Below are experts of layer 5 (counted from 0) of a mixture-of-experts language model. Rows are named router (the router's row for the expert), up (a neuron's input weights, with its number), down (a neuron's output weights, with its number) and show model dimensions 0-127. Each number is 128 + 32 x the weight over its row's rms, rounded and kept within 0 to 255. Numbers have three digits each.
Before each expert's rows: "gets" lists some tokens that make up at least twice as much of what it gets as of all text; "comes after" lists some tokens at least twice as common just before its tokens as in all text. This comes from a sample of Wikipedia text that the model never trained on. Tokens count by the router's weight.

# expert 24
gets: "-", "–", "19", " -", ":", " •"
comes after: "\n", "\n ", " 4", " 6", " 3", " ="
router:109122096145123117144148098108183189106174141118080124130141100109122110177129186134141115140159095097134133072134165167177134186158158096151163191184068108215088113162115139099139068157094173078150186098146099122165098155124051084111197128121150056141093134166082135157127117156112115113180103098177124106129135113152114148162153130166132174110181130123147145154132130157139129140142
up0:100075153121166054123155208105120125117122125150090119150143128096180119169130142100107149128156113111050146108140102069057125099201134126174113122098170088171118108106114164100193136136112187083090132130125125101155154110160109117120192171087127156183012138143125145113136156109127141198108153085163145124126118103126161117124124121169090144153182116127125103157185135130134151119130
down0:094153094095106136107144135130113131077121113180120147180101113121128158113099140173083166160180143086105134115139113178119117057102138118098125165024171115143145088118160134090159113147174099109066150051127163058143173129081131118094091093187129169109121152122121190155136129113099125193137147124150167104134138100164096180139122117073104087074152120105087161172127149145167127100162
up1:145120150136114155081124106082125147118165164123139149089148121113162132144124138167113117147148125119162109102199125100117123152167137154070117135106163172144111123136101146123115150093168061180118112102132142133189116118125161080099094122145112107132114090150116159176109147223107091109093087019172112149226075076130061104093162150128117130104144160162174154164179108111159148080126
down1:193107141127081154133176104133182128137101081178191111110105144163138140130079106177160094161085104076120135160118113061101115132168122134128129107133125217197183124146117113185141109155087144091095097152095035166091122122156139158139145120134170114113134140160099112096070156084106140102160120152097182131107173109131102088128122171100133098146136125133071086058133119167130110142163
up2:145111071118159189108135133089179136128072183131135137179069119128180083076089127111155103126180154090103150152117168061128120129120156064149144115186085142130168134105166123131143142132104141097119133124167109158117171125120123101143145096149134061138130136128112158123123078224099144171094176137108077106138100089097151104120082103088154134150177163119075108133128188192063130131101
down2:082144174159166149148116078129143112143128118113078108129115098184159130065123142105122124093142130152180152180098141085119128179197110133136111131128132086079135141144136120164171112052165143078086150124188128116167145139132092196121109101159109156092085167096070134172133213111121127139073143131116088115136180135115142141107132171069075173195114105112135141141141101076134173135184
up3:128136140152122149091126141131138146127084167070129155135079092129118129114156119105139128162155168141125128095101153117107174172137118113122177163140188127136127147161134084225138154056119082074175170083124085104139087141176092126096081123096169119181097146151131154096106183094156161185117092135151121106144108151133107137156206077189109123061133105126138164167113166093099062109087
down3:157136133188132129162182106166117137203099139150161164114109134081165134145129131122158142086095089193127156138093095133076152160150173104145152120140115059140127105092144111158127189120168092160175089181131173125088110093111097143086087108133144136154149073153152096141071124099081147148135085162118161104124198108124158111056151163102125110130064174130116096139087100120106180064165
up4:107105121073104161073103161146107119138173168129147142136087151110122098146185143171143127112137157114150134041188150140087165194110075145082172114159098170098109157178125094084174133122203143126122146121194129156099127150138133126158092125137140169144171195134098163187113163163123114112080126090064143116093171112149145132089144152143092119091071136081163131153130159151154082125169
down4:158124116160127075147141123094189066121139136140127087054139147110127112177178179165155124149105105120130122165080136139089123174123107168125102142075161118075115127118169140156067127139130111108119129166109092170017089096138164147125105150183140162079156126137153130108084113119114097152133087154138085078192215168112123100136120088088135125173135106164107095100117082134096169122163
up5:125125127073148136180107181165096112080135173136195125069099158181165134171144122055146142093179133126103158120161174128055136135194132109174199123126125062167123082176115144111132095128130151084155129179109094077128125092147127129110164106098153124125057132136110116125128102120129196117161102147154103048104144138148105133187144133131115184162102127121070148129119086115159116118142
down5:128122129137109145133141072136102086084176135191197101159129132141175130121145137173099092137088138096120110134118092085167159172121165079128169141134081146116122172116131142055127147096063175157152151160110095061093182137125185167109114106164131157119125100110061111127105168022146108143108149138116141142117109165145093144137137142058136148164199149173092159082090150148129120109128
up6:114061090172129106142150165124158081151135115129071119083144101118129119103137187111106121060149120099118166128080122164121142135135155131139125116150145120140155096108098130074111140183108097062081133140187143111135139197131107106080166139060182054188150130192130141107136089112097101133069074090169093164097105145154092123234111113150153132117134079141140121147123154103114129145094
down6:073111167085110177100178116114079136146210115097130185071135185122138089146095146140108158156131132117086151111168100122106158082122127107099096098147159199139151132134141089143136101190149134074104110055138115094108096158143074171154144140113153115135110178134135140108108119099047132075158128109125165109123144121086097179089090126107218141102170167130126109119112082152090098165149
up7:143123128140128118131083135183127135150160095083141163144136150123140183140165054118151151135112165145136150129143161112158114133106159137143101153137177159144184103139108104130094099178158109143085156116135180097157162175091131143093115107103169047175141068132113131119162095067139055078181143170158082177082110140109046100116123062142114093131143068095163148132144118183158128147072
down7:062105116191010170144145127066151091093067111111129189141151164119120114094100099138143116127144111111087096113134090077143131117126123092086079107156125168124149103168156138166118098123132115121060130144127127115208148104168117137134157125071126134089132107165124100149099138103123155115163085129109168138104120131089182136146138220136195134126133088167170075135116191157129135139149

# expert 8
gets: "\n", "'", "-", " is", " part", " mi"
comes after: " |", "|", ")", " a", " information", " People"
router:113098103120170109176159171136157086123102157152134127128090096149104158157068096127158136139146096169118153134168174150116114152107078079155128092172085083125135114128117128090156064158164091086160141126148128109182162123123080103152190166143106066154107128148050128141085182147129124092139101111158150115153139052184085105157207107165120083112142066144175161132144110156086127129086
up0:154094142134094180101119080118179150093088088112177127126118148165140098189155143092119123138122130139131119096198121151081149106142079122159149158174114090103121099153138088108126129152137095116155120064093109148138098105121146058062090086120133078102061144124099127076116173177088160118167106075142145121150094149187075107107193105156156162166099100176072183158140129164110094110135
down0:153168122113169108172074149124174050157103155118134152199176063091110133115170093022135133093096120113105162153097173159161179117141124105098137087103120104129154128123098131095128169114148113139135160103099123137134168203134098122116064126111096077084122126158125071153119163139101098045135133143101148126134131130171132103135125114080115059154090137183127144118123111188083145140107
up1:154148100150137144115120136122087141092192066159122179169154106153158122140094182151163110118122099109127113068163182138124077180128088078146127152145114021111118115160094142136116113105092094057126124139101114086100191143140120063154154143100098067104118102135117137152147104137124132144151173162099064107081124121139120150114228116129110117054118168135137143105169088093108134162128
down1:100163169170168060122115103171158096101078084116154147131110131089138108085189147127104143121091056133088109176141124117079151095156097093140067114104134097102087135163090140091101180183135089118122103141126133131087144132146190146149112124094116199121102089144117148115140124115164084143146139181112075117072175097203099149116099055115171129171130145144164125093135165109162171166146
up2:168092103110214136154072130141143136130179109133071055096132137094151131179072118138077155176094151124081150107128118159145130115170160141148171165089133091158090156138143122152168140173184108064092152116119131130118120142116088131114155099180153149147149162127139094141139106104213155150141152097134095129116089147159080191170058138158114112104151152060155114118072161148153153090109
down2:114084121116088187137070117192162124105110140064165165086164093148158120118106120098096111133105138048173146181124132157128128104116108124119139103175064039116123153131115117168078137086094147118141125053157099156154106144131136119133021154128099158163091139110156127146116170158105101112190106098089158138183188105110160079077145120124109124108155092146148147139129093140117107131158
up3:126163107109118138155108148173093192112103137143190177144054155125130163125155128127145077127149116167152080086105185101150105201125082092148150157114133141155136120137126102105141034095164072136102167070133106089135152118167128097164163118156138123106110144117084139102132078113093174061149184140137163159153097187115130169067155132108111138171080148121138149146122190166132076127104
down3:088110113091104133119114102180153136123144127047082120088099183127154162127128116144133117085178149085159125156137138097068093164083066050147160124166165129157160114099146151108106127111171119127168125208114137123151143168132129124061137142082187151108132097113137100141144100063121123121180151095139157191139165114097132087145179123085089103112206097132113149082108136099106138195102
up4:111137136150173109166071183085087128173103111127149125106047153194137134149148198113158138148167102128178161085124131198191115125140111081117156100132067152162097067103140173101138070115222129127121153152186097124104125210126127153143175134135077100119133124116063106125176106135150079112145114190074113145141101103122115104122120117128115131132131115121100088122114137161114105102142
down4:087131171136209151178103131139152126058124132102077120141133132131163063101127153128143115091132118160117116139124088156098227160138138081135144091115117217174114103124140148130181099083146112142132112103171178113104128098074156101153094108119142130102149118075171132143113094142137084134165049119100177081140080106169153120118078065163152170089114100126117078108106165154162150134122
up5:177178130130172093127115146138102105076116171093127092049116154140167128162103134091164139128116094128106103126121162143104124110106133160154177117134090123240127148103124150101229124151097195115104096125162114133183121111171091129082152110164160187120098149176131126105129147109136098119092114120144131111151101097074119117151208115127142186126089112120153098155150084112194174139177
down5:114119142099092108173133132143082152096119147101148185096148083124137111083137169086136144135168142091109165158157167052153169220092114110152132043110120141144136129133122194130094133145132167112111155166118095144130149151155118203134128158176135142149104114132143117084090176070150072135126156180144082157091174212101121100094130126124094139087187099139081139153138123145184133110166
up6:115086115129119130157139079124143130129143128144175114118140098194144121147116133179104207092146165109200195117096134129131156126152134109142095159105122151106167165162136137070206115163162153059121134161168155128147167131130127082116156155192148165139119132125132108083061149144058103182120118155130118120168133085145145138126193135136129150074208128137125145150098211132172117073158
down6:138069193112119147167183133121073120128156089094128124098146132123159138114131146115084087049117101099133154160142177102068114158170117161120164090190128131099156103082110154129086108126132149137081118161098168083161083094156094165112126117175148141167101150135159123163131093132162169109111176142135104138100174144151093105141127091128153188133099105114125159087132235127056177179097
up7:146111120088102099164122198121070157110166098159151138089170157099100137140147153144152155083141168113115131082124151096126127154182080118106083180126134159175145178117093119112134138144206134058106150158107136102133155141154144051101162184163130140097137053138086112103093153116109124120219140141111122153123140121155138136124166146169149176117131071132119123150167170203089124057145
down7:158087154126130110159160151152153134163216082123151114091149104155102117139089077189130069157144115087079162134119197167175109166115101155065141121174159162098095140118125069138121180114156146170053121128150121065094093103151133169126151172171095119074124123151178116126114102108089130134127135135147155161118130093107106147132120203108178077128117092126099060158105153153091157129138

# expert 18
gets: ",", " and", " was", " is", " as", " were"
comes after: ",", "s", " it", " It", " he", " which"
router:154080105113185156151100130109112128092123106075113157107106105170130108132114173111118150059137141109129171132158145192150092151121100112105217180097101103182152091146161153147131094144148163096174140112095063085189145125136094100200179128095115127173080111148106173156101153166095109101172135108139156085160108097155104135144140080171147132125163062117110149104168137169152108072085
up0:111133103180135115159190107159166139068182128112138152128128087151164151191153175145134122142185157194087114095151140120141154163186123101151116143109108146111111165166113145170130181182084091166144147097113118161111140167163146142175125112110145128155144129117159114146093120153177099085192132067102098099107108151129092161143129107143089114104074055124180155133179077178162113126044
down0:121114115161125144100112165094104116110132127099081171196116142146106078115093122175074110081126120141117188137113130083145102094081196081127135120125138159130136111148132136157138124146195080105163111173084162122090088095120117153162094103106112207186134090073128094152140112170083146098140096093169125095159169201157114084068126128086152100092123118109075203120127153140165129142084
up1:170156084120108115123077134164102170073125125161153087146125092135115095134103181076163127134119121064114171117086082131138167129110146132177145133149123084150134124161132165070134150139144183153122142117130095094109120187128077114098097186135118143118113122172107141153215145065130131045144141157097102060168171120130138057093122064144154118108145078135116191148073100142141101085129
down1:153113109084098150106122178160129135106142142178084103148095142101181106176136088148101131098108147137123113138143156076160116010107154095142096054082121169133074147136117130162190182116142121144127154171120149149034169118134134155068092144093088134086124125128125101082111198139148158116166129172135089107142077157105158134122056172125118149116146178121108122173120159109137105137110
up2:130099106150095150117160055109126079150070078067119114047142154159119133131081105147134100178154070153102154068159138148152102129154102141135114226128118141112085127186127132170109072101153099085134118075120142121155161120116149133177139148137095127122106108085113080067170177124138136134149123157182149101089100101098075116106115119133169125085077154086149124146113104154165112190088
down2:083147176142124066119111161114143119124117131109048125203123142103142105096204088087136062050161193123028136140140139129143130107106149164109136110124148114172113142107128125130108095136077118087107111156113168116090123130149130156080104160129085100129122097116164200159127126103151135098060176119125183125119152090133076119145136121130174130103129141125086183122049136165145126137080
up3:144127098147120161155152149144176145111184147119112181164137159148112145110139086130140156108135106127099169118123096136110087117097136115103151106183092146119146139098141101120154171149209137105187162121187083206198153061128094081135085124091111115188085139083099105078117107151150145175142167149131097143116085129158157188088126168097118193116079126111151137093178113214154116111123
down3:142113118112157137074176153125093179086132112167074090144101150154119126167123125086150068095096147135157091169151104181160127110078139078151127140131161157135076158135063101138111172101165080090120152106053121169100171123160173102113136163154060101107120116146106184143088101101184093098131086159153149119183102089141138173118141127137141135158165093129119162098143108161120166127225
up4:108135114154126150182089189139161183171095146173113135142149144128153089108153073030090179063147135114143163143238106060128114137156131139123138132148151142105143109100123180078148177090148091127118117133102103207137143138136117136097115140075151088140110125088131152135123145122126148149194208117178141114093141168158153157130112169144063176121096129143146108124134150096153131153140
down4:097175173132143145129128071116087163113099162110130148144075103137136137104126105114151087168182150147137114125170190110179148109122095148119085153137061115107095126104128117116150126131108121183143124123086096176072104125097169095180062146063155140064148089116030118101106153110126092116122129088131105132153139098097153197091134098160142175058178050134103119121126131074125102126127
up5:134147127088129089183099143146144141161130073111172122142149145128144172139102081148157160120100139099149185099154122167104118134110161060083133136112062155129176110114154089126102147116167113113189122070158090125135145096118074096122117100131099128112075097082131123062175119129089164152138182148095086103127138157192099108157138022138164151161140221110143160105163114139173128156153
down5:057176185134085119092177088091158153165132114158179152124126200143115111137118202115144176151150121166175119146157147163117105072148053111113136092135127112109121123147126100136135119159151082144058136114103149151127174103111142115115101120136124121160131104081187151099142061085131070150145133135176097159166130133138124116146129096122067152084107183077095173097197124137130134201147
up6:129089148188150119120114135122164133103062149160163093138088100107152208123128121071093114066179076131173118122087118207126091202151075137128122116137143140128102124098157081151106084118103175124132110160100098143169126166124119124158109123097060154180077125111138083102155184108122131155110177086115162168086136135127125077070152105152143134152148095104182149172155137159072115092138
down6:110072115147130131120128157108147101153141085186060149115157146188170120173163126089094097089145187143096117127140143122110181136152126110165141102136101137167203077142082165136114158106162095150143110069115182126098115141160068070127166057128140202181148174097141163132126127097127117083127081161140166099085082092143127129119151141060132144054128087164105138157139156133120154124123
up7:128090117150152134126057173140130083086127119141157069134102106146076132153163119159151103100147114197183110162078182173126097123106084114118182150127107121185086094109155161112126093123103179146098137145112113083152130148189096138156145166119162128118140091123111212181111104157137102153108118125140073187211110077118087152189119107159100137172142127092110080071134128146138118089104
down7:165097118129091136056112124160138114128156163118109118122119107072108108073127152158132056114068114142132142116102165090148137069065145109143131121150165107110148130123101136125108160089154141148100142089095153127050145084082142145114125090128170174036108102157147105150068169182169195115169098095062077130137113125097163111136104145100151185112177132119071163161154091109145142086117

# expert 4
gets: "\n\n", "\n", " \"", "-", " (", "/"
comes after: ".", "=", " |", " =", ")", "\""
router:156102075135185122133092136129123147099161144142095124104068132176100138101138144102139145126114151078138180122162181140154138144154134085143136141146086172183091150115109118111128105104125167081163110091173104110179181203131099061157135167149124032172061129156094099097107174121145100100102107093150148086092156106162099175151194118169197149169100130091146131116144144137120092135159
up5:133130175129179147127098142135175134085165113131131078059173114037084167108100073130128082110195073148183127120120105198060147125132160129138101122168152086144098107113146121114144145081140162123122100122112077125167101099159143108106110138079164127148067101056136090116150104201172179150097132129116085136137113131096095124155148136155173109130172153123099154168160129138087147129077
down5:179159145125125087083136125141089122104112139184134181079144155130124076078145181075158089137139127093201191119167192100138165096164082117123139129116152131121105129101158106160170151073135131137109152129167103073110137124152089181138118137123113152155099144188164003104177146083162092142125150104124128134110134146077109125128091146108157112115169117151094122138064187121147094127158
up6:144056141168126104127092138132157144130152162182079085086150006136100153130112142109145143166113098075121114094170121172135151163199123038127148101142142107170101134131108173120091108145148149148124176126174132125147164144121208145137130134177147081125153168143068101141149106137170103088117147134137162111170139161133158123102175128123106127097146126145182169095061163102098088153141
down6:127099118132099124128158138076128123123109117144166138147105138121126057130177102120120141104175059156113058115128114142163139049122110148040113159086167121151066135144105179153110138165113127186188099174077114113044086163126116100135089152121146157110155104145139108178111152124130092183115171140113148125139107099141135132087136144182112129121187188150076080174142087118176162088112
up7:124130137106146083144128123093163143082193132112106138134085139152149079123068104179136179120138080116161131111103126127179142133123133112083098131233092157077145094141164104131182031167134154094106200084130154097092133161108108089117104138115137161179102137065144118118151130136127084113155146168084122164077157117166139159152156151176149109103135125126111150152150173212167108124147
down7:124167147060086147083106139110089121138142125130117145139088176177156135160107106074116080111128148134118139158136192046129120041120183128137174101129126111112073125092189110088139127136130092127130145119142135079037105188122135128094146135105139195085125134116099069105100144119165129104056165116189191157159112105117138129123100075168144154156133145112115141113167086126147165089113
up8:083188094162113093115114160137180133117138068112167164127173091093145140099107138105153157095098143192134135165165164071141112173123126182153172170136118123178156081192076188120136156142127097125142121163089101154149172140122147108140127172149150052096069070110117141128101154103113107182159100139159120093176154127101114068109080168131124152119217095120110132100119120137157149158108
down8:120106082085071091109165149098182107095100173146094086138151118116084114095098153134108126124148162112128136182162101115110124074133118197138125070130143141109096106090142129120158136136091153155182107102113149118074076189114099177081098074119121064140152142100106086189083124160149099129206125078067086133169116176100102192171135138160131116132109158143145168146163147151117170149158
up9:116053112135130155142142100149136124092130158143128129125196158073080066163136172193115132103089058136073150009165196157186142151172132113079088131075131122161130113110135115115172112154158113150091149198121129123126090136153114147129141110157118133142164153121117129131090107135141098138189182120119117089160152137171123174116155137175150073109115110135138118121082161143186095118149
down9:182155040103147090167084184074187150112131207168144139134109150125151154142133171126134097147165159136143100151092150107111176115117159151109110142056097168179123130104114188109133121128109141075147119111134129134056134137082106169106133171111173142109173124112110085110074131092102119164105096123059189110135169162143109173149112188125111167141106094124178099156165139167102163127143
up10:110109123146144166138131135125098082060159129072168107141171141167096129161118058109182138150117171159108126141138102189174118127136156202121184117098094167134136146155109179145181136165193163098200136171112128102126149171143076092134104136149128160159119107114138108129138110157118054191134126086060114152108145135124126194152118138176149122151099116110076124098160124099166134052099
down10:116129094180115142129090105131142164075091114137130107116125138092120123115142113166093108053073159129147160200136102123149143062111171152098139096167168117133105139092132161103085131118089126102173135133098116153000132125121115159134113126156166049098142116174175130143125118104141150103148081129156036137201172184130128123087130120140151162082151110117133090121175124151135162173144
up11:121141119113172070170157122126104116095105098142165153090134107146102096109092176150123117207165135130182098151067089184133139145092081130149126178088106151153117164159128123058180149122171139104104121136175082070092137109186110162137174122106117134097119115132089155130157154132147045134159167125107131145141122163136123185204158121214118092101179154108152126114148096157071117112146
down11:093169074084130166171161119119132148155145143152153117172098137161090181146139132080129121150056159100112096160118109174114141050129151087094201114138125169141138151093093161162134143128099090148124109144092143119030125170125116107132098162101135163099100120113157093129112109105222147147103117167101175158070059155105171187124172166103151160102108129113163105113122111159086154139142
up12:143094154170114142122046088127168109102176137234127150112117119138177118127198106088100127129134122178140168147135080143108056148137164090109110183165097129171170137125068153145092083195091152136178142148120173119130120132134130113121081159141120122107076089087110099098096152111089150107119150167097074108164109119137166140078164099118124123099149166104126198098180085128107138113113
down12:110046101130086076117156125129099103145078129146124155060148186137162107088184154127130176091106133142090146185122078099098137165110116125084156127134114131062134113079136114201100114082134123162098141175148198162120147131129155135093107068078142121158068124178108148095108081084098161094155130132121111123149145173114224117146113147145148168149116165127149134126160186108133116160098

# expert 14
gets: ",", " and", ";", " –", " &", " or"
comes after: ",", ")", "s", "er", "e", "y"
router:145025043130143139099090129098111129075116178130093112105060095140133122144120157086107154155143123131112133083195140135141098131155148084115161172164119094132129066140151191136138077143171115061136166115130108096149139110123185111203153168089114099196126127180111183113122150175140150114149111098130134109118079091123084154128145125138100118104124092090117192139144141147119063115153
up0:121154157077147148142137159133106104097151171094184209119078093155098113129130171101104137157085093133180111112137142106198143131131113152106161128122118123137157115120146121169137118112089092059109158085090111156128124155192089128166125146137115144110103147118101164099142178151151162178220135118087147110101166142145118061149137115173140061126143141159213170166137185055111106156130
down0:078144133133188115155142109117130144127102114155140083162126134117121163151177095110171106144138084208153160183114050132088135139138129118140161118150101123128113134094111149174078143119171114146171098165126092159080136123064165115095055184154187114121151105127201148137085121121171140150128110174153177117113098104164174154191132173139143153119110092173059105139119105085082111073158
up1:131122140082146134118115173172085170185110158139074113104117150099170069116068136109105158132159103083049109112174106103133141153159146106146164146085111100115099169076116136146128207129157105147157101145112108084158125101127155066132137126093117135173132149139118190117155097128176120162096176111178157061175139173161132065153175160151144158132126195114134164174085137083138087132152
down1:182103160110095185150173118117165145146167145177144123140090135133153101133124097145111127116124145075148165177137169140202117069129141129152187060124082134174143112111157149174130168166122102172086162156129119140112145052130139123139132124085148168078135130083126104128116154146095090204107117129136122156099095142175080158143152145074125088157155144142023182124076134128152187122144
up2:105122106154127150116152098151127142073130129131089157118044129125144178108085200124103175150138157114077108072125117166147133147096134106145146109116104071148150131141101132154150152169155151120044106157073084112117163138113127156055123169137128132148085120148103128096129168101163187047146108119179085085086111132112078095118139125156158103148145069103124186145087072069151067114130
down2:164099149150078076070079120130137102107141184186099146127138087108165074067140122150131131108097146125146190106136124193146094122116165101112159110151142144120140153095208149101160143113120135133124160153144132112061169136161124117107075136153203142062181142153107118119120178169116103123178107150071140177170141090179139102080178107142169140096096154090128105139159165126100063119152
up3:119135177126196150156073080120120136114138129177142121087103110181072112102115142182062091076109081115157053168179071197102086099117073125144120148153117087108112141138191108101176026118146139150082154150135146145154154113124142117111143175152060140127134149151117141128127118147183161120107158110137127124163143075160125153111086157121138105169140158117130115128193100178140141108132
down3:198111124143175100132207108131128165125144113160138096149167125115161091110122129115115098091112093123123147126166148084122139142117125182097135071143122113081149172053191104146102131140172166145107144147144130108138131150181151063077089088141132070159131133094076111119145115130197191146122100133189069129170140135095071131162175132112100126196097123196163122076142118138107115182146
up4:136145087073152105164137146181121141131142112168146118106167159125156108176194115136151215110154112127057190076133124104137128100141136142150140113147139096117195161149131172137109108177170126128106130112115121148107161147127154097165097104175053170196135118123130091147122090174156097058114135109063154096126167102156062124098115165138118140176157116160143165093207084128088117111153
down4:119164170149149115073039116123157095113088141092126107109050126141119085082098048117075053120080099123143146140058133103092116146064136110161131136106181136132065125126108115088121128083106103119090111099079133163155159123116125144165090139121137069117116138098118178105118068090152166142109122096097181111092152152109127110158165150156163055122090179092128137159119151102119148137112
up5:112096149132154104089097177136102142088165158183142124090162142149187139161129172144111110122102093131110157043153137103116090145144114069066132175119143165147160124141085134105161102132092092128097190108147107169128124110172146135155185164091144055139154125113129211136129073149172105073173108182216099142167121140166120140129160126165112166052117132103167154109120127121114120143138
down5:115109093131138114165135108172123172093141069095094153134106169103182116159181139134159129115155075091193151159155186138146094084165113157149178148136139170123100158104136086116140134146046124119138127131108168096113168120193124114187129140104101122129170126172213140126107133088064083123126108126172117166123122147096114189142157120190101132074062081131128095118171106126095128068100
up6:110062119114139111134114142118132110126215137130072131168153164099180132137132156085120171124110148132109141090168153136050113120164092122097129124136141131101147084100108142122151097126120155114132122088098092094145131157114155086160113194102093039197129109130127170127107110161118084071080094111187139161109120138148120179145165150191124130004167133101148132120105153136083110101090
down6:118098134099121067150159097160128155149101096143121155090150165116158133166132132104154186130193080088164126149111117106110139041107127130107174106146050149094140135095093099187079103147059159084143085136109124094045191106153127093149130145141115147109160158190180170155104154102089130118148137169156107136133103112174150112111122127095105150145146100063085095135146112122075181091149
up7:111137073147112066089130101163107163177171157176100116156153189178155190172145193143134095060176116094124102141159140097181103143112185131129147178111130071153171124127140156089079081084137046099129174106178089105121111126146150127137175165079102116165101132167118135120101098125128116163122135123159117153139098104109135150125067129158044101108104119114103099136099157113121145103084
down7:084139162084188149165131139112155109139135118102103121173100153100121146142175095080167149110129121157120101098140127086082134060146061142121106128152119156140092103134119123118129077163102155124102105151076131128018123119183127143149193104167118190092131137128193098161183166154151103114115144105208127116168042117149104184103108140157115094070109122152155142152159122160123158096110

# expert 11
gets: " a", " the", " The", " an", "The", " first"
comes after: ".", " as", " the", " is", ",", " a"
router:146041078094133121109074184107104112111119149107100171151137105118096111131083097130084113098170135134112200086133165122117077161160142130152160158211103128191137108162137133104145155119190114097155163110161115128169152109163109075135117146131097121163078125136107095095179154173100159136166130121138120133105134110204068140131189073159138106094170127097128205158168137164158102124132
up0:114104096163116179105114086125190170121141085156132177109152105107111162118110137128141137098094125143145162119146125134098162130117147095111107099163101083060176135121151156160098123171166098109160187166175104121177134140155148091217099131137104124177184131163109104185166103077098139134141152145129075107133149117163142157110151152191036142096181089112166146120128221144089152118138
down0:169187164121094149114140094122104124115134131111077156172040141133127090144167146152147126156127112114120132155109170102087168101075209175142121101106107112115125086174078147112098117107123149117103164162123113131016140131126104148131108110072125165139148111121151121148153091126126050161125112200131158156055122154131119121076117079103129120126195185119103149144126173105163190159148
up1:138177097152118136176174144122146135131155152076160131168162156115071085158119124121092139122183080082155157117130112167077112189143118085055153122081145071171086154118147164066163144123154144130129198133143162160148151113125137106113104126164115126113108164164122101140090158159141109109170112160150103150162166083181071181150157140148064098074156128122094170164150089106202101150131
down1:129116145119163077155167121171113052168102113128138109164101167134086102159190156107123151141107112148115129172138145194104169117131122158132118095090150098075097137108067134169090116164104079183060111133063098165157163119052112137144140103155113098156158163139122143126084101126194131091106147164139080084163142096128129121094170088128100083150105047134136096121108081170129095172124
up2:149067141056167136176133091103068131153137120152152105099132109163155079173102191133180188069142120108070119117181167112091139126149139106143119152137101076169138154151112152085129146174151162136130141182144078116115166156105170129192137130117143117102143085121137145173116140180133117129180087110103145131077129127142131117157074156147154169147149124165119152113050167069062093095169
down2:134149079096114089132145115131084139145116164179116155105155173105094136088109165159196145117083063126130108156088131103141134127119124089206214093180095118126119091102117127077116154096143146142127087093132120124079154112124133174123094139119066133083129152122167105128085155105131183192179122094131092082138097165147174120218109096098112104119154200131101120153116101075113138091157
up3:143126146132090085127076097144161150093102123166104167132190095158099165114115096181066126131095092152092180148152103194092138119150120067117090153151088092145154148126145178074146126137193125163169168102159144173158122159141167131096071107099121150119149100155090136123133206165167085132136138153155161091108169098135110124124117093152109202053162097137178152167159130116144080147129
down3:115116187155189115167163132092064120132166160130099118102136115071150131118121075153110154146101188115160193091136155131128138052160116112133152111118043130084073135111159155096126082151100148129148143125111105156078089184099062135133084118121122105060132119142151104153143163148106129199059092117163152115126121174137160117143153096099167126162133121163169089121126143180149087191131
up4:137105067114111167133130145150196119123088198138125102135183133131057113152119144084172119129166159113062134156131143085166082137156136097132189138146152046163082086132150142102176154212123138128119141114099135087134132115191119131064081187156089127176091124167132111107197151139068124069142126124152081122131128116078089136121141109155105102123148111088131151128131129085173106115153
down4:123157146128139110118076158127152122142108095143109109153094117102153102137097134159143113073086186104087140154122118131196062106080170092189144107107127142164080141108131130089170118070165112189144129150093156078071120104125124112049110100141092157097120149150137131140125142158156147124126023102138157120084133175175137138059070135127110133154108162217179130136139084156140112093112
up5:128102103091097179148104080090145079110130112153097148158143055145159136172173126138075118144080109108126069184106066129134136090078153062164145112078101172136130077149165119143137113145084125187152137128130180123153215114104123166119130145190109105117111119135106097120140155142169097182149179097138109090099170135164110091086113128152114140128132059122138114100118129041122151176127
down5:156162185118191129122121115078133102159108114099153088136116078135155197146123125110142120059160105165108131143153103165075142141090090070101162096091099102143129142105198052130106129095206086165202108143111170168136179152126149164132121116157156127086096149149108128110108103115145105131106184129121174179124096126133137108145081123106113094073092111140060114166131130054090121116145
up6:106126115116160135169146135134094138130119109173096135120063085101075092116104132144171118117086126085136171105131106121094138143160166066111136134123069004181120137105124067102160151122126099100103143100117143133116155113118126157113132150167139089123099071116098179114164129125068175069097088144164175154125132140141079084162193090129156132205132104165125181174128101072111107138140
down6:142193083111120075096112134103079123155116152171039110078097158091151091129163095126093080107114101099123113115098161112179175088143128114171117149081146129133153065076088141153197143101135120096135141113138140067086162138178139148089148165143115175111156151158081155138149151148106086139109152202127119163074123160180146125138121098076152169122117145103111188176111096077098123126145
up7:137140080147135141124109176160111160178071099156164156101097187110146152081117133133168115208160107166053103088145151127153154141098132136089127142116142105083076149166107154168131170105111079128120099141092103038106159128121162099099111104147061129136110113122102164117136072149105124151181141167159125095105176149131095149126115152123133150191109119077110148148127123196147199191176
down7:116080186176164166132141132152125110100084123078137085112165105105049097124097155032162131091116172116191133111173176134083101110163128158089063132127153130109129140124153151083165107136158134121164123161117131148137105132056155067186113165115122106121112117160063075110146107107111138171082105123110091150074148111102135165158139121111094127140114086089186096145112160092153070110123